Experts of a small language model.
Experts: 48 experts in each of 9 layers, 2 picks a token, a softmax router, a shared expert of 128 neurons.
Below are experts of layer 6 (counted from 0) of a mixture-of-experts language model. Rows are named router (the router's row for the expert), gate (a neuron's input weights, with its number), up (a neuron's input weights, with its number) and show model dimensions 0-191. Each number is 128 + 32 x the weight over its row's rms, rounded and kept within 0 to 255. Numbers have three digits each.
After each expert's rows: a language model's description of what the expert responds to. This comes from a sample of Wikipedia text that the model never trained on.

# expert 22
router:153102184134083125091163150156165106083081160117137174160155145155058120125194135128135121109129166099143122105135085124091104066165188157140086151126162157125141146088104200155153142124104129061123177142184096139095124137133131154167081119055144167133084146163115092112101083146116124091145104133118104078087173137144182073119162091095147096091145072098145133094124145081099119135159134113137073099123162121148131103142151169109157107149178128135181105185138160109096024107205115128134180107112141125094124172148092155133144131164129187182137130090129150075174180121137094152
gate16:138120180210136153113150119130132147101146135062141172146192173109110198147093106111141139109070150146143135126140092132143120096196084092163106112093117131100108090079111181076073119092070098148090132161186167133128155200100115124152096174121124150118181165138109109241142132102101133071129152161137149106068182105113129156105124148083192150125145086161125128102157169176098090186104112110159160124110144124179130098159152114125120100129127122145164150140129089115070072146139076183100130129155149166128115137144124125122137123107099131121048124068116151091186104118082129103
up16:162112158188112143113127106084110195067152133096166140213157124123125136165118143138104133134055107078150063140124138135121127121156140106134200115133150162063143101090106141125137133146098092088100141140179107127165099106110070111191095105107089132143076121171090112144151101119103130128180164112116130163166129171152152159155111180105121157060113184152154115107187128120093062104123123129082074153098111144151200108178151059142147122147162095185135146125090141129089117128096147173145198134136151141170138106144106082093069156134090150117099052095164123125126061151158137101
gate17:086140078146114191113066135157125170183130154168149108167125148157145098151108169140113132166114137102126128135137138141118112129177156109071138071133118144138121120124128191073133145120135146102086087101142116171104114157134129125108096154145152053059133181136080112165169154086125157159102175163103193174098140080098145132199124128087143129106138160148171202126131154120113136129135110125069104155093153103125120152161090042146136084123064053089133152128078153141136115099110115163145167122120078124053084103135087136135153100154190223119172106139107160083148111106160086148
up17:125157112167073138141152152110103038085161113129152130091110127149069102169143071142142143091154119169163131152159102150142106142138107143136139146109079111112059190068159112093130087164129195076148139180163114091119083118074099093135113138160181133135063176125137183113115127145087064162096162099138122133132157127160112127137132119148155108083095150087172135158176087165092158099079169156164099150109089096141160093127166123155101110084127161147123152132155142151215127181101127130142079153099161102107160142142135099122083094095126214093184058130099089112151147154147087115
What it handles: Opening pieces of Spanish, French, Italian or similar proper names, mostly places, such as Los, San, Val(enciennes), Mon(aco), Or(léans).

# expert 7
router:166094171126123183107141073133155100092117155102206173163135061166093142153134151103130159113128212128161123114144117163143098086160163123121089105182135159187129120092125135182104095068138143102099119115151091142131115161125163151200148110092167126124127158171160145166123090168147060076114130082076101106119152168163126036147184151130072112102184093137142155110108170141090143097116144133089103124162061092179164151083113161091150092166170088157122110112143113098114113095206145110101161108128144094099121158109096167141104139149088133136099097077104157145130150142132071145
gate1:119083186051129155094054103167121169131104142106139103136073082111150152165122092108120152140105087095164095181189046106158173119099156152180160161143100100138106137102163090141117174141138140153096112157113055149199151127084134132123105082155171102107144134118147105134093091160190108092124112094147184139127168124126144159086138095100150074187117080111144153128138139147157173119176116102150139186149165154116079136171081125122117126117132144165119147116121169120084133125047123115133084148069149183115128135075087108099150153180135159117075084135123142102148173136162091196
up1:147170109155138116103094138154091199083122102122094163107137138101118160131127155110119134125188109152129148137147095123187109134161161066104082104120093109146147116119178128184145071126136137114102098162131142184171103143147134137148151126116143119114154152139110111090078147104140058118118097180175105115180055150124158097172095097083114155106164075147080120133074120108136099107163096169103088181152059092144155122098137099169112185145098163102130143130161115076136199135145118076125209194145118094158137107175162170148139149107163078148050184138122050099097176123129097141
gate2:132213114084096157106109127107169163102164100113070149137069089104061141116128104160120131180160046133128129172092172132144168201122135079091084131149074131141187146106086102187154164155100142126106092178164090079047115135113079110144079196110102097155147157115126210147150137139125130143096164125102130145133156084149147117093131142124066098189114187106045121154116129176130139120164182189185141102149167124115149138141173137100131122115098079118107150135071135161139112109132113070148107126164141126156075113164106135094140116135139080098136101139117143152111148131144128136
up2:166184127156149188148057138142209119136101044121196171140097086144110210152085174132080106148106139100137128163143097204094104175113074093161108134138114177154190140122147154135035118159072119166122127147169093118132112156114136086160133123078108138151158123169129207131109167136095110127095133126107085154078091098125177160078175127124121088159165090151059114121115108126121103137112180093080092109148096115144140056147118111183130115098089108149066152101114131148110136093151137137113119152154155139108155125107160127118137129115146097094155110083121129121120124199133133165
What it handles: The word to before verbs and auxiliaries or modals like would, have, may, did, can, often before be or not.

# expert 47
router:181127157179113170071147106173115137090103095152121195167148099143101100133144188105119138129127147125127142098132088162145097087147148158107067102161090145176085113096134165175180048110128176114114143116135131142103103177158160115185151141096103120084084203188151137116081093136095121068114080113083142108125155125120160078146181128084150064093128107103124094085143141103118137116137145144074090114097086142097218130130114120098103138178173091197167108143093101160118148070152157107109132102089152091131113147173137113185103130152079113163139132123097160104186128140162093174
gate3:156145129087128174113133080113175128162129102123160115183151096103076122087111157084090150123103080094109141149134102148142146144158141126062145120125099127146060137128154090119148140178108105125164152147111105175116116091149186175183123146148080185134131114152125111113174073159157118102114061148122178121154111114116197170104140134137139100105119158151078177159143097194167129117122143116132107053087143088123094120182139139141142119129096135135163119130114129105086074157038176134152173097078170091163105101161126164113143092091139188142202078132166075175084090058157117086
up3:155158120101151143139101181117106143144178152151121178094147059129122123208113137133153142136144156162146123101096177118112096101116175138146158158107092100137223088104130121131125110177130126134144133079119101174161099119176100120134150132090085147137116152152086074125058140165110129102124108098116123081167074180149070137096106151137130178101187032132165150156118152118096046045186166106134211140116078110144162164144141087119110131125148116054102146129084167122129134155092146134106161167134110131163116136182141132132135093105174123108130125144177091108043131138115154105
gate4:123153166151149155196124105138124111165072123181097118081109084181057096144095142145141132148135175154142138121142109109195179215190183124162080091164127137129115120162053107137191090122135126103141077100163161073149106093145139125072122125161128106111111164162068093119075163126142169092133139149136123131115114131061132189159125173111102094069096125159127100083110139137164111170124160104130091080083092122124137157114191091105101138108177126187145128134129113162095099127156166076097144128097134127139184146087148154165109136159120122186077136118095115133050105131136140179
up4:190080155145108102090131164099139118117121147111156136146158142170159172123128125156085151098115144134125139136197143159121072096150126110113144105110127128094134071100204118113089152126115072175121166147118118156139135087099109087118124158066142112108078104086154130126132131120149095161071155184161129119037137160204146137121149115118109130155153074127176166193113101073161075079122102138090143167149117143201172187167083154167161188155136168089087122124141153153144131134126090165080124142094102114083057095165155178151148102143140127123133154082150100142133145046146090072
What it handles: Counting words and ordinals like one, two, first, second, the th suffix, and a, mostly in sports season and scoring text.

# expert 44
router:172119208143089154123187095122140092090067115136094189110161133184089127090180164112108098112110135114110132098166122136117131145105170120154095169114102175122165115105095125165166068065123148117132122109173096174104151129118164144174143124064148149137130155229104114137113103197141097126165086088110157104146189155140130091157156084110088070095108056081137132097135149145138120109141161117111159059140127108099176125087109122076110093159185129138136135181144159112113093115124161062155128125125142136122123132183090130162123121150070113117143148125110109067188215125146091121
gate3:152150160145118151124159107172136136157122111113137174137150164174153154157095140120144119078082115137094126141185106108163116078095112075121108124143095122133121106123145127142229121102175075142148093110116172113180103130087138173121170126095123113137125100143070080137077167125123134174205156169131098143130091140127125194154120128133151092134094115104155161143077169090128135088119089185134128093184088140114131140097127133174150195172144096109135120090182159163139170138162148120082100111109074138086047151101041199077101178121119103141198075165102106132094103073112116113
up3:144130060190130174105152100132108147148131150126163180127168147152115135137109113096110169090158108140204153120157105124109177085156093115105142126173164099173116126156147083138204169179119112141112144101127045112178115117086111126131182119117144134115101079087080124152050101133130046136181176112093138176098170112118133146132103105056100149167068132173173187136105087118152117083124135163170154136130099150076146152119154122104127137105154145114131104120159163129163116095117116096107135138160098138036085161061124200085106073186115152107125105128184122118113125137123148154
gate4:148103135157117149107144145187134139151157095167153171075174124133111125072140077124129117099084126156142143122168051139088107109111177207142084103058115138105132121082104112112126154160088145121140056140140128171131165167131179109120107167109153133102084111125092122131135157093101159090147132134116134204120137066162092118123078114112130131060190170098106127116125136175095150112239151090140137080131155178114135179157129153099140121117109051110124140158138178175142173117105136083182130143155159200093112150130100165067144165133150126124111119102087122171060105131075108131
up4:135132110113144137108108105085108131182143131122106190117131151067135157163087143107185188105173134076167101077066226171149134158115158107133121184148140121118131079121127158201118103109128111100131103131165101093172115128089146108075160147114131159099140109112114096096086127153123139198093078161095109092152173130126135176168155148147168137173141115130106157137145101110136141113032121060123153192075122131188102125134083089138099140128148170191121129122155168141085088089123123140077164116162111108219150142141138076149043156118141128090133130132134113102110136171096112162
What it handles: Single capital letters or first pieces beginning a proper name, often a surname after a first name, such as W in Wray, McG, and Bl.

# expert 14
router:200133211198077154119153086130168104120037155109103196137165132171112128096166141118103115087133105107122150076140118159149116145152165101140083170123125136132144157110127174142137067108136151125104135092168106137089128204136131161169116138074147173131124179220135101146140088176123115132156062107095133065119171164160147102168142077126135101119109072068129130107134136132143122122129137111123148074135109103101155091102122120084102130164157102160146115167108117088137069090135149070159153102111137134109097195167086115110121128181082139121143135135120121042178178139136089162
gate1:104076149128134131132145139150101059129124151118133154138085116175173142113055103122089110129132147128148155114172153170126189150060124160130090127108129134131133130135125191133085128130120099120175129119137147143130191119097062157161148150132180110106103125109170155090140065121069142107157134134115098122138143166161123127113104105112196135152121118165130085115141131085148135130140144121090147078083060121116106113113169180018139106205149112122127107083255161082108163120089152188091135166182155114124116132129151106171177122105148154127100096090170113112045145109115102116
up1:200146059120074138156120174119133154153132150144105092090140149133082160152169165138167182148115141157110125117135076122139050137127080075108130093194136123097095143086150085119119148141131145062115146143148115129127058116141143113048115125130057130136128155101102105156115165148161111112096123112113112161084078114150154186151151186128127093108148081091113204137121179186105134089114112138120116166132216101119134112116123124225198149121121126055134143096078094128159145151146125188130090109084149111164135097168108133079112101165146143152104177134116120135158106151155107189
gate2:094112130210073188191148111147123148168164153158128104128117116164161173132125182087097094121134052096121055122146181122130090119200150163102106169125160170150131097130170128197111086122119141142149147110104150114123179120107137118133172131132183136110098159139119124138168137076073158126152141129170114096093157131082127090094069120115174093142135188157139067139051151133113138118074157101142148133146111146122137085139131156129122088071130092106165125081115121031105156109089146172135113119138139150064121147130139153143122130123143174095158105126048165046125138094077155105
up2:104135153152074173102107151137114184116095212063161132089163104144139121086121173146136046107140047053161083142159148115113149102188113211148118178109176168150172124127126097121149137086083108162125130139115144187115109121123187165091150086093156129112083148084137073170132132085050120106134094081136165089111172116175089106120096158144153114135165196181130090136123147150081123105126108199144149104186152132105124137145165146120114133131151111140119166082099121100133126114066128132126147125117153128099103112167116110115138140102143174128170092086100180111188090100118134139
What it handles: Single capital letter beginning a split proper name, often after a line break, bracket or hyphen, such as W(estern), K(ingsley), F(iji).

# expert 26
router:195123180184097182075198104154104087129088123151109167135118089104092126163162172098106136080127174156105185098091083173106121113148164118102096128162105156133128158105087155168142100090119140097085134102140114135106132155151180170152129129050129146080121204197129131166101097127113109118144103089059123109115140132140187072164197083103122085106105077126179086069090147129117169127152143102088112116106132109159177154118099116078116149194140151181168106160077124165068101085153130111140123130103140121159099183163102119145141132162068120179125147122129151089153139123122123115
gate2:088079152154118147129112163089190191113128102107076097104115113147107138087060121127169136106090159115125138153143143125121105114135102150074089163152104122134142188078117118163080174137109220153121165146122161135174120148165119132077194190130104133102116135117092089137091127147091171116070169123167120239141146159113095142156137133138102129113123138102158143078084167108110093111150156134117153167135129117096093132124080116132128144081124139176110091120158101186158135133196113155097110138093144103176138135080126163102174057136170125059094134037133112171157117129193096144
up2:131112165097167161125099120170089097131137114085106122123117109095161120139135099152154161090164163146161128171139166156103109069133134146108106097070123144117078078074095101173089136176154159150116151103084120110177096141155095178127163117123174118082174147127079079116128070120148145075139152158094152191157124164074140123177173134115151118070119144044113123142179147143069152169129117108120175108102131077153169128129143143110156103112129088131104175177161106107097094172162153176199106070112158083171181152129154131107074071120153080140148177072125078094167109083145135149
gate3:116074174191067173139125096180131100161100117133081084124129127064083079121071129130108150143098116123116145092104159135117163166122115138104072150133095135153116091111179168130148148109170155105160106154123135167145084133118154131105145119120131119161083075118131142136135175069114112075134172167140173144134107152090133178116129105120015148119093113101154138126153106144114169163129072199121155138136180113103166177101107113134127183104156075074135107122120096137113131118166111154128194088108155162092090111186166103193102174098119137176103165164137130124148163190083095043
up3:152149150168139156146111107130072123133067121165136107182114128142148155165073058135168108139161130145106073123095075110153143141089156159166120105107084149145075118132143186106092097118170118110151094205118130109151067108130129097115138169146162127145121146081181173100141168079149120092200159165074083145145161101165151123170092157102100151120064155154077101135148193201117156161111145126036140112147083127152140146120122165115137120063131123187147173155126087064087157109163181131135069140143120146126088117146078115066167115103138111135095130084114145122079148165118143137
What it handles: Whole numbers after table pipes or colons, especially win–loss records, scores, chart positions and statistics, such as 1–0, 14–11, 21.6%.

# expert 31
router:197119159183104168108126082124134108065086122146202176136128096173115070130176156100102097100110164099159118106170083123126139113167132181135094100132080164148139162079109157127142089095196136118058150138162063191102123121130194119183094151088156121121079173198111093194120113153100103099118132079089108073133149160148178113193135130137134107040100122088156157127111143100139110090168159129129107110144101160124180111120160154110124094142152151141142096140129124164126085127149145101121129141056157132123074147176062158100153126112091164150122106118113153128160170148156112100
gate7:129130117201131132146106131147110169130117088157130139121120125163141139105128117180115071167143149120097155097124128085118125122099160155118080143143106114151079214115124118101117102162164050124146117144132143103122106128119145166129106125164142152083132173140059122181109122055090130075117175141129124159119089184099072095158058152056142086092056182081112174087096086144228150105132163156178126135137089157139151117148077136095161139200127107146091090121142178080177143099105175088097136137096159113168119129153144125172131154112147199142134138167170146133095100133108086096
up7:120155152060155121079079116091114113087112151092124245156199078104130187118144136157162112105137204129125081148098112103134111119116083116172162184142183121110121127081178153133121166097124140093114105158101154086171174129107125166100087128118140047133150072135154118094110118178033128134110182137075127040141143106118141189146165099138153057146165088133121117160147121068156149122100122154103184095128131098140112143168124140129094146149125185125127135112136082089145117115135096168107141105169115176165193109134137145097110150090131120099122147144139166107139137123111077148
gate8:129101110097163158142149131130169128105080140153130153156099028127085107122135101114105094120173075104121095083142096185099120101117104127182123109103115199126156161074101164144113127133177106168132169140125095147137164094106179141130136097061112181136071111139158091112106097140112106102135116167186161103159122149156139174134077204158152114169101134151102114124115070121153102181126056145138070112110070182212128054153120195121136120111104113156196131109158137148130116150134150133180154096161125067151097152090124111153180112098094103209100119126135139118146103104133160151
up8:099091102173119117161118102063188192195121034130128121188174119138085125160152136121135135127154149175138114093149125148141139066129109094121131144139074098124102175151111119125102119125140114154144082099150138113076128099104176094175132144135141119124174111158134073150108129086114098101149107186193161105141172151160155156122139122127179119100034172096059114111087147103119176138098036097134112140114095171169119079158145185135113149111070120150193190131154136092111135168117158070087116095119120115145133173127171175139130116096090132154068145125099095089141129121123179117
What it handles: Mid-word fragments of Indian and other non-European personal names, such as kh, aj, uk, hat, in film credits and cast lists.

# expert 41
router:189074175184101182083179098162138023111080127095187138139178155148141125145135137122077131093105178104129163059134096191121106093142171188114098129143106175143143145098101159158145084110141113109112137136187126156102122137130152186160140128066143134115089153165134101181126087146106100055128132067078146099105142143128152066178179146129127111115098100106182097089109147159107169111138150124111107119073128068170154093072129166085101130173135143156175136175111119160107118083148147089133156123110124100144125184105122088100113151142088122138120106084130149079118173121149099147
gate3:121138163123110149107205116192113110135139132145096154096172158080083102113139113126153106135130118129137167069160201193141127118104184132154068089096091083115124101084071143076130120132142156118099173167148123118140119100096115163115163128157047184209137149107102154129169140122115166084167133087112132107141153167096154142144145119099121139139090122107101134078109133129079097115127166171129122112095140137111108107159100134098151174216074097136160156130176161150176164109094135155132147133180127150100103111129109126104207049144046171124102072186143105066099132102112152099
up3:129135137100134112133118135111136069181106195094059161149083127134143142136096132126108113115161106129071129123159097105154101128070141121046152133102102108140117103150111105141120140119116168140165137093079158179156138140159116170098154125166075137105075061138186131143127154127122169138114172119088168087062169041162074122171136176203104150121142155145157107134119161107148097159128135022097128102101128134105123181094123148115129114072165210113079182170130155197160126100151105123168145102124092131153117132145142193121103159101119156158110113098065138160139144186128099104
gate4:131134118158108119081069146169166184146081147102122099170105127170142145062168137155081141118186080115123086178118128120146087157122198125158104118193142121095157170113150149163162146159126106121170168097146153080145147136128101140145103160118091161180127083091103172101074056152136106154151072083110109115122092118135190133145145117139120163129159103088135166161073107155128134077068101116119197165064071130097114125158116185131104077168109075208148121136105147139149125093120100104107082131123137121128186158156165144155131086168134102071097137111110144086155064163150151164
up4:067155081145156140171133126109205081127209105190108117159167130114107091132105163075081100093091126140122093141151153178090175137139098107166131113176164098095127150235111137114103109117170188152096112206115073133138124122127123130122093162158159125128068154123156107097132187127123126117098165122132173101183143174103130123186159121138075093122166131115162107134145137142143121159179158139192071108155119103136079086137157079069139103102098120099115113107118087130130109098084158161109183118107135171139151076049096170110140133111094070096148144110136102137084122115128149161
What it handles: Month names, day numbers, and years in dates and year ranges, often in infoboxes and tables (July, 1924, August 2).

# expert 1
router:167113183110149193118147125154155080101120125105177136156136092162077098149144172145123109116178188110145160106139119116139120104158156144065120114192104171184108112075129170172158105089102158103087118107203112131080081123156190149153145097108167120131099136167144154155118117160185122081119107125070092103125158115154132058139179126145108111093152121117150132096086175131120153046150136169121113108118115087125184107094106139122144109196123107198160123181043130091137133134139138110095141092095133065093064152112109180121099100166099171115102139114106143080176157145183107111
gate3:107098153110140106150111147076101136117149118109137093131140099135107153086165080105144170134110142098053123098124141173080126185114146110118071125126111129077164162115136105141192111137107146140124118133061124133066127040134146100110133170135167059135193116097099191145157119186165112158167077152085102107109117136096140137123153148132137146135132217211153133080116154133119177158151175140191200118126105155103131054174166108144146088135129095053157122102133131113110121077093120181108103142130192172118142157136175120143127105136126112071085152164166162169143124101083112166
up3:100091162138093080108147140108138075151162076183128119160098129115082159151086148088095145138192150135109129172096136160092072104088107144120151129140097110164080185058145099128148110104129112105159159165145152195158125176078183152086143103127166093083083163141093122089140143117096140097131113138159160098065138109116117115131112112105157141101149134096120057111153077112154156093132165142158095121124153178154152114158107124114192115140123171138159109139096157089102191149078126202119124119105100095091228073175183145134144160096074167124122134096126079150149169115198158122
gate4:154147164154148141122153146105150076128145127105131093109156153146077105116096167138133121129127104185146162107084109099145064111166190136071134124135093142132138092165128145141061182132127110154106160122109105125156157105117064097096180147103135121035153132144168137085213184210104129119173173145142161141147114137093156128097132140152117117149169161116080112113096150142129152125151151089112075130123151168177059157131107190141120179141086179097134167099071155160097180120109146063105161091076145123125143157105111103081116080078152195103110131142071110108097138126107065182
up4:160151085074133083174163138128145133082119118147150131067139077116165127122121142122118112118127200114099103124107148118135038163103087186147147134113136147110100161082140158179124102147150171123097081144166164086138069077081112136194155113147097106168088179173126123152087141060128112149133092051091075150153123103129075169133142144137135136190177100120159076134138103110109104136105129122129149136166096143130153110170145082097155102118198109136114112184091102165150189153089094095087115136140111098187142177180107097124136154130130110128191130092183113152153147119203100070
What it handles: Auxiliaries and linking words after a subject or comma in running prose (was, is, has, been, also), plus -ly adverb endings (Newly, Highly).

# expert 3
router:157108164139074174104154090181136099113072128121128120147132147159076112135179178158082148127133116169133145079119132173141145158142129155135120107187109177139104110129080155189112067062154118096096149142153100179104153193128156130157121065109184165105111162145123117160106115156094065105136077115097095125134144147178164108164178127090072079110140106087139128089102158154080089050147182135102138121102085070180136137125161159060100087158151149139142140148107156086096115089151178104158147113090120133101099135138108111131169176127116112091155097107104155047144182144132062143
gate2:108092101167139108069154119125173130107149164082162102144151133118116179094124123167141121147111113107103141134103130102123082094102152176166092145114143116120128125166119165111077083089075198188142171139115141052131143180135153143108132142149137165099140106112121118144147116146120141038056143094108101124151100135147121127154150090200146131168120142114086138166090119144155076133120119075136130051124244092148146133084182129148093129179091071118178142073143108073171138160129125100099069171132118133121121172127064111163218107157129153119155149129167122120174079111137124166
up2:128117110150137127132170144158098090068113147092179164123159113163142146127140137149097153158132122144063084126131122102033122057154109113189127164086134100137112117170123097124132108114100161149156170188125146074140161175156169123073104109162063145148160164084130108126062125188122116129142164118111054108159052164163183093127140077190149174190083122129099150143120106069137119120135131086161126079157133092098114137142142111151107112099126088135145099097091075136099161107173092146115113179102128188173099171098178157154168097133114147094104171125096167137160162168113094096
gate3:107067152084132177088111085145120084152156065098170123130073103221129135153107116125115066113103114135101200075161079111122153130067157100127118121108171175124177170138178136142112145169144161143120152155097141129080121087184179118100141105142142127137135122174120154126158104163115132163067076207178111169052078131134136081128130100097101088125126099073170171180128148122084184115180177054156135123167218143112137136114120116138176113125120145053119113133139133094130051136104113144113115169145120132130122093133095125097104136114126081132156134145131169147119131135136121137
up3:152166069169144115112169172119117177122111151189094154103203147082154127076167148146161169143121135146160054108111134175112118144177093106117147152163099095125060092143074103137149127129135101091141106086145087121167151160108062164161089162089078126128113134100122115104103139081163095103173169054111148084181171089119123153107128146178157161133176150171095076086120090137147096117078105181115108090104065112157147103157137172128090109089167133230111182129127144151103194129119110109154145092083135102128128139123179128180149076143113141104116147138136111141153141111134170110
What it handles: Periods closing a sentence, plus line breaks after headings, and variants like )., "., %. in biographies and species articles.

# expert 36
router:135116149140125144114136076174156078105085087115186167141180132156103081103130142094068105135151191135171161079086126183131141128117168183110087143143096130162074145127144122181147092113147149109097173101153089122100093118101140137150115126075134223130138122161126156190060079163116078090114136130092158118137142146121125089128184130142099075082116085111156135111114156171139185086138150112163116064087082154099160109105092154110141154193174138168157109193091131092075124075152152094143135126094141158164125175151111160121102132160067132111111158104097147090177145134175091168
gate2:131140126117088110096153116130080094094198119159089154155098161118073189090236111089139132132053149138127120131172115219091117182149140137176108088132145127146152151125175161030124173151068126152152055121087102145100126157123106100170121114045097163102184066153139180087125134142113132080118117103127177135127134134142115128144137118168141125175155137123086134121157159134135106145160071120114126119101121134108132071133199134114111183115179059121114134137106153151198111170128140072167109117143149139114119117153136132089150130139120131119162109109092126161102125193152132075
up2:119123107186156142117083083098136122093025134123124108140144091087164099114131137209159167134126075135130141067148152111166149138121189075091197112095138138141101155114070103126135127162143088053136113174109183131145154114104108162157107174120141116089128215082133125095120072118112111098143122139104100098127126144107125139119138119140096132146110207112106097163159172131133177161146191116168143134152170067085136148125088137139167169103131101128117117093145165174085111096148106119118122054207126146159150104135179163152211107135150103115149098117153105083154142148062114163
gate3:166104095066138057073111103151078073094150145137077136134133132078136131153170105130141078150096138138146127170188135125073170155138172119086129084119131136133111203124126073116123117114171128120104138111098163085177131233130123159114121088142111140089135083132147117091107111164127169164126107139116071119143087160138146162128148138141090097170119100096138121093159165138170132117070111168112178102163167135069138141187172139196110099172172180180109134105085159098143157073134148118135116091118124073133132231072084096091159156162114135122117134097114139170116115118132143188
up3:155083145138186105122143144202081107148117097107161193173174140125116118151159153101194129122177096112076090146135092129144108113153146093175126141137129157108063103164112159156179121056155131154081131163136056180122152087111158116121175087103150153133121133049153154119083106155101217096146156174160137157154119090132184119112082165075164164180170146156102125085096110139126146120160126153123145143098128034109112114187110127096126132129137133115098131122100099144131151120168084145083072101113111182137130094120177159132115129074144134064125114109083090161134124142132151059
What it handles: Head nouns for institutions, groups and personal roles after the or his, such as band, University, School, wife, and captain.

# expert 17
router:138098180098071218110155102135125083081077161120214163138188138133080070102157180131098128084148153138130152077146095161128097136152152182105099133123113204153098113106117168175118097105157144111075104105155053167089136123157153145131124126101145164095099157135119090163074116140119081111152159119069104089129174160149132070142189094082073055128144114108148108120138159157124132126140134128159102107103115079151157121120133147098135127174202128165128127128122168097104115116153171074161166133089198089121128167119128168170104122177122138121104130098132140087161156107136078175
gate0:167101067125171206058143143052145087152086151112212109144122137135109090088116154123144145096148122120139138148142094118157116158131113192088126146186138141190105171128121190162130089198125145145189141142138114104095169151134132091120097183155119150096089104054125154125114133136143117110094198133139124082090131106145120095172093129109118153112158127117151063120102109166120087128118085165103156153098084097127188082138109104089169111173140123177124111097177143115124136132081081139082155181100157096152135153105174204123144026148130124118131127139125112085144098148153155085
up0:121077087138123144042138138103159079155095147133186127133119201129114042073116137109101122102118111133123103136129120118160148170164131192125114129131158152105089163126163182148140102133157163205138151167183160144073171171160116109091072181121138167121114123099113162156149071155128122141077179134147160117118112114130076117108104107087116164073184113140114076116145118128108151065121061129070145139105145126122128146115119122086138082141154171160116155137146130115124163140102089118145116170114145096117179133097159192170157047179168143101123115069144065107149054140183112115
gate1:162141096100102132092128088142081101107167119134136115169100112114123147117149105087144119084132143179116168128163190130116079119102169122134177142081144139089148120147123094191138167105111064124173139120137130085165100208070136096168115135054171168134066163060111117126153114127104084107169147129140137154164204121195112148032133133078123143152169139132170132122143195149094125099105146039197160117145144154073089197123118120106109209137160114093118087152124099135088085136085135122132151139135148141110159159145159150134109155157058117127139135133141135131144153103080106161
up1:174121096203129123081108120093172164191125114127112189144167130095143135141059118126095151215096177095106127155167133169150112120091133099182132082175117146122153157110106144071123144182205130179078101104147136124135130106093153115136110158164153097103122150114143156145146156131144147078097083170111131150116138121138113159134115073195142196091093162089142091086093119157138050130117123162126164102118054150170135154055176130117067144139123112142088158073140133169157104076094108140135133135179140186138086112157110102116090111133108097114144099077089158116112122134078111184
What it handles: Given names and their word pieces, often in tables and cast lists (John, Richard, Jeff, Krist-en, Prosper-o), occasionally place-name openings.

# expert 39
router:139106164127103144083147145122181095097083143102131176128153151173071123116169154098110100098130168089139127108108072177103132102137176201124079131155137176145164140062112173144156092129109132073095155129168107150106154085128183157143087142066123177133073190185129114143114096177109142116116111139099078077131169161168158056115162065104111089134148053098141147078108146115082115156155143126109090098130125113178134083117171126115106087176188112150153108176094144119072098123178131091120197113146138096109113155144118171148159134168123153164114143121141130067128189104166130143
gate11:110098132165109102148135090121136097104128127142161174154194216111127043108156133076170089130147126106133088110121155125125112077191111157087118115169070175128139079216101110162156101141145135113121158090121100105096082145150125162130127118162160121116138083117112146107096153104092093123140110118145121237172145135149132139126111136084164060194101139117099112139106162139120133138100111136141157172143104095175139120093142111126115181105168179071089150107126095113158137182098102071080123206099165161116113203156187139130073095139161085132096143087115143120105142119146170170
up11:126113159162113102148055117127128101140153114132082177151150209133071065151114111086136165126130130083169147113125087105106076097194138188109129130157153159140148127136109127140174088132102089128076178097143094124108131132209125145130145140174114143116165110184137161155088140121113148175142088101125154202168153135174127057143110173165136099127093107096147136116115047103161101166100168135141127067143103128101115043112202182124061086112128126162087085143129076143081126152096143105132132185121142152151110112108166112132107111075140136132102128159130138065088153186127162163
gate12:094127170080166091138167180159112061120166138153106133118080143141198180096145101141116090136112115151129123101130148182063169162133193175073134104132146123111120105111138152134123134177118134130154175077126136153083115114062155192102074110097198141109122139144163102144146136220122117129146103141048093134124146183161152079133138199127087144101074112173141119088106109124135097201135118155159102081125088097149077106113163118125115117203126158101150099144075137103113160158122129148198173117100120118163132112114119130132147110102074108167084095163173128082120088101099101137
up12:147165142120118097139178191131102081111180179141155094117164095133142099090126133126114161124124147080159145122142110165107173146176094173079125112129137138148138097136117147122104125147114146138109159133121134127123107073109125182097126135153204159077168130128121153109104170172165128088109148125058019134115182109107187101113153155158043097144089138154131114112121111178130091086098168123122151120135157162149052123129097177102143107141116178098137092151062118112155056143091072176159138119188099135181146091063141081085062167138131104183110101127170125109180093124118124136
What it handles: Opening pieces of European, mostly Italian, Spanish and French, first names and surnames like Cec, Matt, Nic, Marc, in rosters and cast lists.

# expert 2
router:113123129103097176086151147143151106088129147105145149140204101186103078132182195114118133121158139157135167097137129143148101093169174133099106113145135194158064131060116181137107076075116127039083158152160092150077092118150175159161104127112155112101112158164159171133122087150146134119152079080067134132157168133173146099175158094129078100140130112153194142067150158135104124094150133162085116089133095125114114110088133205086134126153172103153136114169145131102126102157121164083110113075094148053104111134156086168145134133161116168112103124120089141080154163147185073128
gate1:130182083055140140065152146089124161114168123156085133103095115116126080164123107095135182145134128081118085097089117161117144019127099113110119128131187127104112062095160129130141114080222178108098194093113102093121154136109155200153151073104184165111203149141156071157207109140105112089129108105108097116098130088108189116077118118070168161154153169185124140125136138161110179104146125134105174132116129158105134139152106132133126112089152140149112127147115105158159116100141157113095121092120120128132167146072130112111179167125143166093147161172117164125163118178153114183
up1:116059086158150151128116124186109115089158113082160171176137129085120149122144173139118147150090149153163134158100128190168090151132111089155114030162114189140085153122165115092107165083084070107084072193129167147117123175220175125113091132177091135149114148121136112091063153120100110092101113147164118172097134078094124159143133084146079131107100146038169159116135146190133125169100166168137172159150149120178112167147095140160143129120156148164101146096093135096143119148148165133157136120109130092110147113146082107145112108097118100103171122171138063089134118099071094106
gate2:109189158174106091111110164109177103131178098113167116148180131119089123089165102112112095104189074164143124129145092150114141111115130188108120119117250119196122063152100144107094131103105141148120141137100173172147151077102124117134141138145195084105124120115171119160164137161144129113154046144145161124154114102160076098079085115096145140116144136155144083114150144126131205066128119145103131102098145178120130118099133139081099149123211133163132133117151106089066183159100141144153132054108155104123099113163125104104113111139140164169123190069152187083064142137121144150
up2:072141100210109151183118172176155138105124064090139119162149092127163095117176130099159143132094121190119100152084107146138144171129116136100102182092179194141083101137133134176152120155120132142136146120114109106144120069131123144092134095154155151215147127113089092121140091161178090090255070130129083095125136064220118133130099176173134152159159082100124090110099141105139151130149062138138154086145114151164089135155128171108136122105138108136058094104126129116131128100072102124125117087130096188164114106158126145090138155112135142152128105138138178105114094095149109136
What it handles: Coordinators and linking verbs joining phrases in biographies, such as and, or, as, was, became, with, after commas or names.